From a checkpoint of a small mixture-of-experts model trained on Wikipedia: 7180 steps.
Below are experts of layer 3 (counted from 0) of a mixture-of-experts language model. Rows are named down (a neuron's output weights, with its number) and show model dimensions 0-159. Each number is 128 + 24 x the weight over its row's rms, rounded and kept within 0 to 255. Numbers have three digits each.
Before each expert's rows: a language model's description of what the expert responds to. This comes from a sample of Wikipedia text that the model never trained on.

# expert 18
Capitalised first pieces of proper names and loanwords, such as Col, El, Mc, Al, plus inner pieces like ç in Gonçalves.
down0:121113107125122148165132110165161161156159141112081109161132085124142122151137150143122117138123143171150133118118148148125087165142125107124139164123150126101161080118125155154120119117084111078134153111101143140164100093128138125139176088124074112107139138114151100105123160106128140084124120161152132130120135193132131150155102107074125164110125177104132133140108138136177119103122132076116137092118119105203114141134142134131155124122116156136139161140129117139138152148122172
down1:098133114124124127170185109154123169120148171102133085161122153105124131168145105099144164088116130104158125126141187133093135123118130164163110140127120110158141111139106137147136112119141140117076122144110171107170181126083127129119157135111137162110134117100111109150134155127158144076127086106069157139157152139138104127105194117155126134131141117080101135148169085089150121145123135144137142095143114133093097132124136122105113112144102127155129139151115107139133091123144133
down2:133117144173098167175138158109105132136156090127114121155060100131146079114106123121135156129139167114092116084117098135110092115162105149127102126130121147119107083136162131132144147151097142131113132113141160130167131124091120121168151111136141095109100089127108145122137106105116159120141129113123109178146055147075172126123121097155094160145114145100129131123122125156118157130115078131139099123120116129110096130085126134118123140125088097128078129138130136140154130165181132
down3:097132100133168132172131121112096135104099124145125116144141140136140183085136143162091127133172131084115109159152172161098124124128161130146141159122110133132154144145124164099104156159149135118094123113134134138131142216124120133170137164105124115112083154145128127075129115138137158141138143138149145126102124129104097098150111146103141137158108113135161171118131114146113124156129156086100123142160162117122118099148122134189132125142079079073124124120122159126100137094121136
down4:074132185137123127125128157141108132139122144126081130072155133141096066138118116112101128123125125141149104116125145107171098102137122132098127125121110155159156144125097128049108126181139115136116121130125175118134114117128117134156103101163150123120138084120128070170131128122111148159105142093158105137102124112102113118088141140130128126150176139153091105120149206136122128150145149139106131111137134139118095135098144124129145107082153118099136148168100137094123168101137120
down5:118141146098142116127077124117123145135158117098091139103137119136114086130110109165116123124119169099152114140144068110106088123121118134109139153120147108110108132077121144126124126129121155123119095141117182128111101151163125142124141096105119145170136141153167184142155132086134130152166117107123111114154168159135146159132139095111101123103153169087144150110115144111153088110162112135158131106173144197125145118081119165188131128142116185098123131150098126124133111132140111

# expert 9
Capitalized first pieces of proper names and words, often in tables or after commas, such as Le(andro), Ma(cdonald), C(OVID), St(eady).
down0:155092114137129136141124106143132152114131134161152179111121045121129148151147111091174128127178095116138141119119096137131130156140113131097122145127138142105156114123137072118167117100123149118136193137138148121123158141152092105109133191096193122090135126114141100129133150112143162087153150154152141134101122128128117149160104144098113159114111108132101131122092142157138123071113146148117128118118130110119129132166129121120155137130148115149128075130175118106103171177141128
down1:163140094155084150111095115128112134139100138149122139099097112157119122128124123105124113145148123143128125095086135152128133111120101117133140179131135177128095052093131120126122109117159177130132097148100137118137091152120127113139155143101131089113130122152145118115134154142158163097114107120119157084108120115116129142101136126096109135163147062156158159117149154087210162137138141149145159118132117193108143133114104108126149153132169127122132097140175127146150109142135156
down2:119107140143126108154160123125086123175156124121096133182163099131135091109130114147150153138086136124126134103108104088159124154113130110119124144126083143121096118144134125124102100100162161105161155107128111138103136083139113151138176112100148106144139127169136167138137086093098085135110146112157154116121112101157139152145108123145111161111145090101109148134134116106168174112130102118180115151057115097125131159096152147125138140139145131173126097152138141135164146132170095
down3:153127095101058204146143160097091129142151101109129142130125077113116139098105156119155117129139094128145120126123125110130116138115130085145132158160089129113099106159142105138081104122150139121124174118120136125124121162172130111141124126126139111118144141135116106102092108155112128131139118080162141163138095115108118095129129102110101113079086115118077133136153114112120148173132112129080137139135170125160079119082109125107138102097071119133112128146156101125135099106112104
down4:114127138095131137123096116160111160141109138093145110105118120168142095143132127167099122114141150135129103088156152113119136110114127133123126124099119144137103174139119152121132107150139109118128108105123158112123131158104169128178120116179137132150138101067144103178133104157106128161110173168093117094130125123113098071107109122144126093166120140156141083112136142110151160117113103099140124178109086149167136174158163138114122134084103107082146119163119112076143132108157140
down5:086150079103138135128110114121124129088139177130103131109139091085101103152109093080134183150106156148148115154097125163167129125167096123156100132114149098117113134092121154129139158142139130078080127118098129121140123151154133109127115124114138133128118129140131151124117178179132138116106127079133116083153141125165110142117117143125167120133109100150100135119107157172129092109146119130148114127127127113134133114063162137112154138107122156156116129120108173134163136167152197

# expert 23
Middle syllables after prefixes like pro, di, hus, in Pro-vi-nce, di-vi-ded, Aus-tri-an, hus-b-and; also word starts vi, se, Vi, tri.
down0:141110137133137137123141111142150116143141174153078136121160115107100157116139146167142118131117134174140152118159122130093129177106121143105121121123141167107169129141170142123097132085150132147067177085103120115115142113107161111138116120145104138122138108119108114098099139104093145137144125105117126176112134170116090131132143082119116083108156144114123084106132159137146113114112124111123120110119103123164094142147121144160154172100192127125155153150125103107118215142106121
down1:101120142152113115132104104110143141123130148125133116147131125132125122119116140092125120075120134126123133110132151100085125134127108148171121139163146085143122117120134128131099130035108138144128135112168127169142109175096148160123131128123150113120145122118169150137139095133121153116120109141095140116132152091177126146089159117120095140061097090130130119097192108104142111133088186145153138151121125084093172127148187175128116125114116105146095137115103124139149147162106135
down2:113149105158140136124142126116117096154156113101170144153119159121136063147079162152131128098130136108098132122130135104112113136127142109129139104143098197122092122113161152102089109095104191141133165128119097132143121114109124131146146085155133105158106133126120131110109102123123105136077125098176137162187074106106147116139109142107135129124166117087159096103126120151140120124146090152148153078125113087155092143114112126134113121102109097127130156153137164114141089135135141
down3:126139129140143145123139140144106115154118111136113128132171098124103149097128138138085146112131165143110166150108167161127152146139145134095139137142114162101136120129171156144101082150157112076164144111149093069153107175105101123133145126140130111110071146117122151096141159133144080105113132112168144097142128120143139136120133159177156121120108061125153127147111115137096171178153143113100149151130147114149139142120098172151140137145131130128079142137087139140154160097144170
down4:122117156129108117123100149135136128194130132135133137099112119123133088121156150145082162148151130135102108127092123080146078092120152127132101062089096136120099147185100163125156143071140115108097123162142171107124135166113130134147124103143118115160116071132141131182119129127146119115122113082145145145100150105128108119096126133179138139125131135170147101148130148134114135093151085165139100144147136121073100121125167112127157132112141136129107125118098138152157111140139102
down5:098073100126124122122106166121121166109102137105134111130134112125093131133140094133113116122129153148117145126146151136102077126135155143105174162169134108080088109120100139119076191123154179126091132151079179142128146146112131115087131082134114134109124171123156125143119099164126151086120121160139111089155133136124113115125128075126092163140139157117132125096136139145115126135155108103161121105139169141146115134141136133150113137173140130122167174167162142110152160106122143

# expert 22
Place-name and direction words or their pieces: North, South, City, County, United, island, region, and starts of states like Ar(izona), Ho(uston).
down4:098140106155164120127098120105134120098107108110106134155106163151127146126138145133134126108149131134129118122152143103150131100145064139102125122090137109119161146125103137124125126146148084100147143130162176125085114142108160140152116138131143113123138093092176107157115090114083146136179165126145081137186102090132090092116115120138102080147126149145151110113165096192128133133133120119114149160139166129123113148195098155120154114115093132095112098144132089127110120123119119
down5:114121157146156136190082142117102134134120109113101133129137102104135137103142121101157126107103150150121090155148161109153164142121103137122168129168149127172114157127115151152210159124153161155145096148077154143132159110178112151125119104103146108189152148148097122113167102133137175155089132092130135090147143136130121131114124120121123155123148147103119172106136145100118141105125102115174126147140149106134089122126149124161126131135158151127164120085145124083151119127130132
down6:141158097139076090149135111163135157147130095127131139143142116091164105068169133177099181119154133137087186098166145120120157068105158142139164156145154105109138115096144129143110107114133131118148125102117174155166112117102129113133139111174123150149108113120130148127120134124130149163117119146135120137091105187114107160115141125123109111107176181128152111147111142110078145137141114156130145134101127114120147114137164120125080083100106125152110137111150128118110115120135137
down7:128135090118159141133123145146129116155186154168151142089126102111151102119135119129115105124115172115145098115145112151102196128109126113165130123159104144150091121136134108096101145131109107124128114147120142127133078161142126111132187135129143135124113131168118140111113087156148119115139158112132149120131174106095144144125104182127169139170171114125132093118117147121108133184135182094166178142087098129098123143109129122102152123133161106144155146153123131112104122084075115
down8:113123118120158125096139154080154134139124122135155140113094090139075128152172120129125157114135111130142105142150144150132149130146099140172108106140141121132111150126139156144156128153093093185096089157119116107137134146114157136125171101148200130072102128126142098118147122096139081139107143111136130071133104145117152165139130085141159144114092142117120140127138115098118130138096161088099143125080141111086139132103131154123145147120133115127183131099114150146093146100066121
down9:128148171135109161127103128175154157120095136090118160097124137111129086144141137121114205114164131079131122100123145149126111112128132126119175165154134124108155124102127141116125100106088141120122112106129148134172124110151139109156119094124134093133123156198118092108088094140128133087114153111120125096133105110110164110149080090127114159122147119088118116117161109175126113171133126146139118110094134086126130093140156127127119145140185154109123106121094130128167145126171126

# expert 7
Capital S and St/So/Sa word starts, often the first piece of a name or term, as in RefSeq, Single-player, Steele.
down0:126100170116150153161150106132127131129131144087106157148131157113102151155153136135099130157101164139099147116123155126147129100129127110142096144120162140156145101102119110118127074100115157128159170096106112166142148144109112126131126156093126100107092124112135104075131167145168112105178107175156110165139070129156113127101130092122136137127137110128101126127141166163160104108147177155131127086109132137177106114121126138107157139096176132090158144157136109132132159149153162
down1:108128115156134120149141116111071119169156131117120106159138175130139144148140096100116129161160138108149139126128166114106132154136156167120126121102130118141161155128150098167126096101119091117097068132170125127100104114113084144147133156113122160096090113139156083175118157106094154093104099148097168090111112149092100160140169149123131174129130127082132118101133113099115145120137159145149146150117113132095117119125155149122132125133107101115168196124103140133096149113127133
down2:102117105151105149138143113130115094118124149128139143154111110125121108134124109119110124148106119142140114116136159109147121105114126114123117096164096182187106117150139151119144158138155143176150148118114214110111145132134108115149164103146163135127133128109147131136120085149132118106123119122118123165183115110099142097117125134122163133139200101094167082166120138107167158181155139153124138100119097127148127139125105156112133165149105102129100128160060168128139103155127156
down3:171073114142168150145130176150112104159129076122149111101174133083145133121104103138109109101136168122116148113127177130111106118141152092124127126142101140115140127131125133147118117087143122110144090138121125138112123125166109153112104130122084180077141176116141142119159083128137123113131128190094135122154120089138124122136117121172113108137094108148158137107145126125097121150141131127105187130154156104098083118152145116104080107123118101108094115105137124073114128115160153
down4:122097150125118112163125126153183094121131144134109125117107173123148128129154114163092103083148135143144049134077143133110139105140108133110126147109142105111130126160097143093148090087153103122148118149121148131066123129137127172150106116163119110132111128098123084157131098119150174149119134184171091123158113086081145107116137098164142139140093147126142115120156126157101096127154140137115149095141108113168129108092126081126127111112147147117113118157154151110116114114115114
down5:143149097127133107102134116106136179127131113119128062143125120136097168122121150094137154120113153109085098126156116109127123160133072183129106137129146156083131170137081111100118130138138184113103111122121135144069132161148138172168151127137107106149123174180098142127143142113110130097144154137142097145126136119109154114158151116133119099128130098098101140127128136152140094080142133116121129149126106153145100109156129099141101162139121121131131131078114128172166171163100143

# expert 14
The piece "in" inside words and names, such as Tall-in-n, Coord-in-ates, Tra-in; also quantity words after articles, such as other, several, two.
down0:128139140129100123125132101107138157084091129108130145119132174153127141136148124117130151134121155154126091112124155107114110123135119135097117097120114136085149122119064128164153120159125110139117144126117089137141118138142110081141135102097077100118142090129138109147126149099129171108143124185139157123101092161099102130131154134142126131085127156170184110124093125110143151172140174135116141160117143098162117155066104145150110115117128158154093130123103113146120179122117201
down1:150146133117127141169143138091116167131125173111123125198180160120125128121101109094151096095140129123104126089146169134128131172158110163128153147136106127144128085141138123103085114071123128084105111157169153135097160124137121124147109102136129109130095117139110127121114138096139142136117103156124156148139133111085161111127169192137083166179132126083180091155113103130141107129138133150130123109143132166121101115112124129144155132128173116134138115125152170143140153128146144
down2:116147136113109088152148138110115105145137141173102144162125138181148127089122150142148140133170134117112078067134107109108078144133177146105150093116111148124079131129149131109171119143119113199105131131162179115157121121131126117143140106119141149103161115154112131095169110155145101112113127077139130148171109104131117080144115129117147137154106106145148126135141121113146149104171099148137130110089126089093122153095109093104124144136119099133133123085158143122158094102131122
down3:097132118135130141107151184139105142120097103156137129128155153156094157133114148161128142142109107072131143139154146137109158136109147117081133121128089106169085129149109137154112093127097123103117138163135145103136127105155117158149126102121133107144112118111145098084126154117112095145126141105116116078156144089125105088127099148110138131112122119127125142138097154100159172137130117125088167133109138095116127136172077121116032105094169074122093135142123137137135147117105110
down4:151134116157132108098092109118166134133099138118079127116140146110126108135211147106091153072151150115150109162125124104108095120143117134137095132108120117103106147120125140128147164134162148143098110157132154172134110141166119136147092128097161133124133171122159112152127095128107079172119120138119075127124124141071138105127149101170150153155105173111121115125098120122158149152137137108146136113095106167142173176132110125102147161124101153129152119077123128117136158135146140
down5:108111164123139132094123134094103114126132082120171082130092111136127126100129117136107100120106137121127119175134101134151134154137137165112095148147144159107143158133112130157133146102178111165119105106055143162121112144162124152140138122173143095181125130129162137092166130137139157100087136129131101140190095093127124105123125127157119058110154118118117138105152140103132105135141111146132130095098156134146175098122161111113099151125128162105137180126141124135131133158173118

# expert 42
The suffix al ending adjectives or words like natural, cerebral, legal, organisational, battalion, Fitzgerald, plus Royal, Wal.
down0:095147093132100104132115125147103145128137150107098116141126110102126176159112169110179142163146118154092112129085107137119141134107133132123114161096169130119152108087148143133115097075103157111152170133082122127146151072156152090090150152115136110116105133142108115144069159126164117109142090112111112139115148147128132119122124124171123117134130175145080102141111128110138107109113149143095143120102140112149117139147123146144130142128144150106154068157116112141106192177103121
down1:116146134124113123134136132117107122116082106136123129169148186096127116146097106120116132109129130093132131082149145085104092219158130150116105146108095123120132140099124123136091108084109111102134111175165149138142111144085122131097121106148095179118091079138139118134156141113162109119124134133104153138099146135142120102144124192147124154121097124134157117128148114118173154129172142120143130135128148127146105092097185122120128154103145169102131178109143139134120138160152146
down2:161136131141124182149108156122078089174104159133112104137097132135144091136117178108131128146123133122117133101112123095149083061117125134159143103141139151143101166126174121128114158124106188161124144108125104123153126119125162097139089140116161151136158155155136163092117086120158165139141149095154150146127091134128151084138145142105173090129158144119120100150132138126105092143103135143108135133123087100148110143131122136133126116120118142156065113136079156121117148104148132
down3:191115130143112122133116161170125147102144096134159107102135115132132123069155138127132126122150121130170130150108123163124168121087175140128169093152096116141097193115114183178130146134107123122158099118125079130112135153109158128108151147143119108153112157092122097115131082139107111112112132147127085121130146116101142132121124136168156122124078083140164133121122109119127151122108132106114124178136140124158141109138131112133122152158135132093120159116146116082139161065089119
down4:143099101145139166155164140119165086134144143141076103081144144140099121111096122162113094127152148129121118155126144114127129152125121165119126146130077123166101142120082110153117162139151099137155100134124148104133125129133113118168101065137134075169132117152153072163142143164114149128106150094080111143112089175123144123115117104105134130156108111094132107103150141159128146109179109150131108151157109128108144100145108099114139146109088116105144117126184122112105163129128134
down5:119111137104104143111137135114134168120133182101099126134123136123105165100102113151119151155156137143150130120097101164183136083141089145121172188138178130135128124106119165156168183124106132105158165125138093103103137177160104135098193154122158106112132126132126139133147154139098120076179095137128112145140149146139146135158128119110108113133145084110121148111122118091145069131133145122135144103139135108111098139095098102138136154169145147121089147128132123117134137117122144

# expert 17
Capital or lowercase S beginning a word or word piece, as in ChemSpider, Systems, sentenced, USA, Soviet; also sub, Sh, Sp, St.
down0:108124124079137081159162137158128133109151108109139115167126155128133132153157084101158145152128090108112113141111125111115122144148128153113134104178118183113176091116092130119118131108103161130111156105105120102145095150189163136122132154104153111146095129117113119098118144173107115132168111134116163129133125132166124172119128105148115116141184157149099142144112116144166170101111191144144146144122125108170092140116098129129165128102142137156121122117164126131114109185103134
down1:127145154113139089131192156122095094128145151124105143149119144115091125088123078103160130141139130091131116130112135127123137180126130144159106183113082125117110143142133124113142102113114093102151102113163137108149119126096098155147133114122108137130142067122099071089125142098135114104101091125102126124126098129149171139115192158090085177085140141153133112127152132117155144115124135116140121142164113127137083105129168149162125132130096127103164155118110127169119117141150106
down2:126129146164109116194142136136120129146125115129103155162132152137133117105127162127160070125117137127090083114091124086116120153102103146119100103155129162144103113184144129177139136163162151149137109102102105141113147095143073120166155091119173131153173099110114085116106167116144124100097145110141134139166083147169160102145122126136132179138122137096147108157149128154141150160119126128130125117121130110106125162121091149098122124133092099151090095146139128146150137120147120
down3:177112109158156162167143127129124130114134107134140115126107159132108153070147118117131114139161166157138141120123145137113106128090169104113113136131110146098094140116171172166100123118148092114138100119116102117114136155168077165115144148164109096155095161155081147090142122144138084133100101112182131145141139146128127125169150130152158124114097056141091157152123122126103157115131133122100171128096095092117139155125148131116120119105122132099103119131162132131108153098111095
down4:141109163134155099128085144128116123159121142091103112120111173078113082163112144120092109104117147132124099127116117106126105088106106123144116109145121148125145132131101119106150155100128124133091154155111116122080116155116168150160097104127118123141124139130175133151161153153119130149144151131155108098186090154117138111106112110169157127134055121155127115125146144105127118121153086121115110136142121140142100131078134126122161119149126138149122118177142122065072137080083158
down5:139096091133131139130105163140067146130112150119110127146150156138151145146147143104117130097162140142099128146122093143125154147135130139125182135085116135136163131082065108124132162140080150144100106119067158124154151100121114104135113130152136124147117092129136103130140138160115126116106140087088080097135167134102136123096134085152131124100128147113135115131082119120159092131136160170131137123140143130105176168079105129147132100121161087139165133130151137183134149128106097

# expert 1
Inner word fragments after a consonant onset, such as sc-old, sl-ick, s-har-es, plus the verbs are and were and plural -es.
down0:132152152161145127137142109134162101121131134140137133155146108095159155138120133119136117082105149166122174127164167142120099184116117162123129154127141126129134136125104143123119153098142099101155132127085124138126145146119189118132104095102134070151147150133140134094178146111127127125114129142110144113093107151152089117102148106129147146134150169128058106162095122110206102123114149124108131096116105112132074192122101127158145151113144129125147114078127099135146121123138108
down1:070143113110120125106107139148081124115121142115112091133100165131153128099154123124086148124154176081174116143162136145112121142127121144161126128129133136171109094130139151130103131091157114143129120138137142127155153164096117135141129068158086144067112083094092112156135142138123122077116133103112117126132163095119113121105133129161112160136081084161114125126116135098122155132105149127132136138098136146097095116097104136121131097111116166133168102094105150089101099139144176
down2:119110130114119138146116168058134095174134128131128128170141188099142097108176121129136161115125143112141098113130158139158109100124144121139119094171105162102106103145097119127140120108109168122115162105129105145126122152124088144133136101110153159161144084166143162145145127104124109106087079103095138121137086146134166128138120116119105116129154171113142129120149118178119111149143101128156107108158104116101095150121104095137129143114093151114113107130092123123141177175177150
down3:091132132102133160151131104145165165136119144138121112134128122137149149082107110134077137145101125160126087097151127140101102143149165130159147098178131111148118145129112134162131126105185117103108084121121110113119140178118145128107157130119112138115101143110147092077132162128159121152125126099197116091156121077099158098133141163137151134122099094151163153122133161108139105104112127143142158105078130166137113164131165144116122139118122093120067122106117134119130119113083144
down4:144124165113132143094123120168139121104128127098103123103129166113150114132117111157119116113081103119125131113135149110135116106092138132076147142102097110121149152135076148129104151123130139131082100122160174142076127112124172153128120100149161133185138150120185130097103119093121131130106119132171099109152089133136141085103101102126150106172108111141168117123182101132151157133161110147134097066132123082089159136161121118128141138125107112102188118126127131131122132150117133
down5:125127107117118105134110113140107138130136121150147120134119142149141128137152118126120122141127159112118152154115124118152119138139121167142121183124206126111112166115092108153146136091146164109096131142151133127109094139123131146078125142100138138108145110126150170126189160112080143039100141102106079125110128193115139153135107100155149113126166108128100127112132172115148118132120116077140132158155133115170138074137098105129096157138139113112140120133148077133096134167131123

# expert 45
Second word pieces after opening syllables like C, Cur, Re, Cr, such as Cer-b-one, Cur-r-ent, Re-g-ulations, camp-a-ign, C-er-tainly.
down0:092146104128128108141120118120119149079150104120127160132095144117235125136118135105078147106118154115116133106110145132150118163146136153110125129093089152119106111144118117105155119099110133157142159089128130120120133115143183088139102108139126108124137106147150107122101138114106110134135098136116155145135137179166122114122141124120048134104172154108132116116117164110179134144122123125124100134104193123116129131127092132120133152147141096152141174162094120165128133165154148
down1:118135116132104109186122081122105100131128102130141134173092156185141090111122112160126119108131138130125132092119150146106144156150095126121144121153177133146111120124136087155130117108120102104167071110148139151151127125128111161102115086127109112113117124109165100143154156133135133121127122120118147101134176113116150139123173140123107094123103087108187095131109098126119154147105145168144138131214139091092085122101115088094091146117132089122119118122147144117135129161134131
down2:116118124118162133132123131140087101129124112125166132184145143110145095122131143126099134108122104125148095105112125110157141104129131128129124149138114124124105163143135120127129168154173139162097147098110094169162139167096113085128161086099169152124184089140152130143128087134093134126113162098108133117119066127159137123127140110133148127122165149107169121118167101129144132132123097135130158159060113066074145119107109131124111130107130133155071122129134111133133088155159100
down3:147103160135119146150133132165113125136141145106128128113169163109208122073096149116112092120105121126145111111150136128116156126120135120142123113159073132133134091107161144184111089109131124117128132194156122141131137173111132159127159180103136138132108086104169133101166143130134116152087113125132094117150096105108102138123140087103131096111113115106131133125135108107108135133130208095140142129137155113142164134148127084118126121132136169083118128150145117097143166113129133
down4:147123121123143108120109151168127115138102140156112149144105131083155091108137151145074094129151115109130117120123158102130116084103119131127136064143104129140167135143104160125151101168213147109112113137147153129118137134148137175141101130142140096144143105120102070152144123175148119159138122113175105106169122130115119102111147108143159131129139121178125095152163185161103116152143127180102113127136160173105104129147130097116133128115132123122112165164143143104126115105128145
down5:105091139085140167112121118100124113112147144128113120136078093110127127158141130154138107129127153136108108125160115122150149148146118162125187139100123145109114102128132122110090179104148163136108161118094146101124157130165119148112155105133178142116119189179168096095125117136107192101149152126133112120136151120132087119114128129119158108102151127101089123096089110077149102167130117118154126121082168142153091122101139106148109143104135151082103137107155126133134127153109106

# expert 10
First word-piece of a common word after a space or opening bracket or quote, like bor(dered), act(uality), com(mittee), plus we, you.
down0:147091151144142090136145121139128134137127156117094114146135134089144119121151125138131162151167100151122139131151164155125113165136126161090156142152121140126121107169081152165117068090166167101116135095107122136141173160116149128129123123118148074125086147119136115132134183119150150110130064096125139140165114118082100090140087105088096101135133148100150114135110171133151134120129155102126115135095150126101097115155118142156162128145135106115135152137139130140134145109127199
down1:124147093119112138132158108109128125120102118129097120087133152156112123115170107139168105114153133102150157110139153118118130194126122131092105193127106115143141103115115162160081111147149087135097158157137153125135151154093129165164117125124110147154119108129145069134093118138149139131122108118127109115113190087140134143074185150111115150116115084084148152113135116101126172113119134145127118114091119133087131162146133111124091142150122150102103151107159138143140075147138119
down2:150112123140116096154138140085090145141121097128114186133135159157125094123139142135130120115107129121091115087069130087130126107141127134148173098116132141136114122119156079119136133183126166125123190123142106112136130155152113120119139122099144145122174121128121098122138102126125123117131166057142173151173094115136112084163110127133144177178127128094137137120180176113136158163143140100145112096103113106136132120129099148107143123125160141158110105154118149133130129132181120
down3:116107136112145123146152147128134144138112127132104088090118132098150121120133138115130126118111124101090105168127153102116185150118189125167168119137116185099099100133099169123117094155157142098087125140113113123151160155095150125141145144150156094141081132125128151120092148130155197126138101155116124159150075080103093158173139129140108090115097106185103167152120153116118142114144161122137114154130139141106135135134109121142122132123086097135126125123128124129106139080119103
down4:132161167074096124140102174100118129162086114099096141125112113102121104142105144135106104090136109146138136140125138137126122113103152133135122114063138121133144142118098125090154131065127118120117114134153168132108111119158153144143159114115118153134194137161104088168114115109091139095149135125146135141103167122147121097097105121155162114112128136141170098101086156100129122119128132125098134171105129125090142139107141120084174115107137137147133106158145170151079159103107092
down5:095077112122120116150101147088095141157135131084099118124115116126125130137116134094142143144130184125121108139136106164145094179148090145127132156166160132152107135144109094111104145142156140130116116116097155105117138111155086109123163130116134165173157097169100120134108141145098137105132139100146127118173156155142134156115133085138133133131178148109121149071085121098128125136112093120157121059104132129146139169114106116173124165137142108123159137068132143155135119115118102

# expert 57
Common adjectives and quantity words after a or the, such as large, public, final, total, two, plus endings like parti-ally, sec-ular.
down0:153135144127119136153149129105093144091108131125066079163092158124137117167146129100107149142132137128081109117111183131127098162100150175115089145104134144102104093117147116131126098114125119118138139063100122134154166120155135127153104114141167126119150087122128084101113158120150150104139103067126134157142131159116095143147111140102103134114160153152101112132119160147129157139134162152094139129164102133145110135107117114150117147126164100105123121144102084132123158120183170
down1:103148124123101133147126127101141128183126136104138124122083150133147110112130110100116096170132103093148115118114174127164130179111125171112110134088141119142103153131110150139176112096111101138138093097145191137102106173081120132136132107131175162134164125098160092161141148135153143122086114112151106126138149119140140165111149118106086154146108083121160137119100123110136137158134125145176141106113111113151095122124102131100134077110100137108140175135137155095100087150137139
down2:114152109175130115169098173104145103154148129132157126146112101153119092092096153133133106133125139119134086135108140125131100119130145123105126131132106143111124114120149163129144172084139118138166178136126114163169121128161151196145158105139148130120132095110128138109105133113129148111112134113127141141161125117123147084146150153134122162153182123076152165103132138123122111117135125110108100092157099130107123113126116117135132113133180163148084160194107156149092131109196095
down3:120126132124152138123158148141088163119132117126138135087120136132148121158105126128109124188114159122088103130165140132131123127086144109115087116166091125081123164137167134160097120099184133074132126183078137148129145134100135138104117116136092112105099151097141126157135100132146120166112112132187081165121127105124168131129141120160118123134094141191153119105128148166110122098154115115121101118168096096097111144113104142120121098137112096117077116136142149113114141098117117
down4:138105149116087091130092161174121117135132121122105131089077135128106144125123096122081096091120166123173091155091112101140096126143152138119155130119123139123101107131103130121139143113134060067140113116105151156072117141147126131149105148162123142104150115092148094224128110103136125135137142167131130131169096149163126117106103135127146133122139125117158096138135129142129129153122126133115130141142173101083136125134131133107122110098096128091170110122166116106141145159131108
down5:112094108118122149171098135153068131174142153134131117142095118123122160134121111159167118102126148119092160087125124122134128096119098137101156116119162122152136146100084106146153141141167153115113130124138193119161134107147172104148173131117161121151113115139108145144133147122115172128123127147112084139153134137133134154127129103170114112139142110121167173087114100097059094141141170084160082123137174097149124094127132124159112141160133138101120142140125118117130150128131169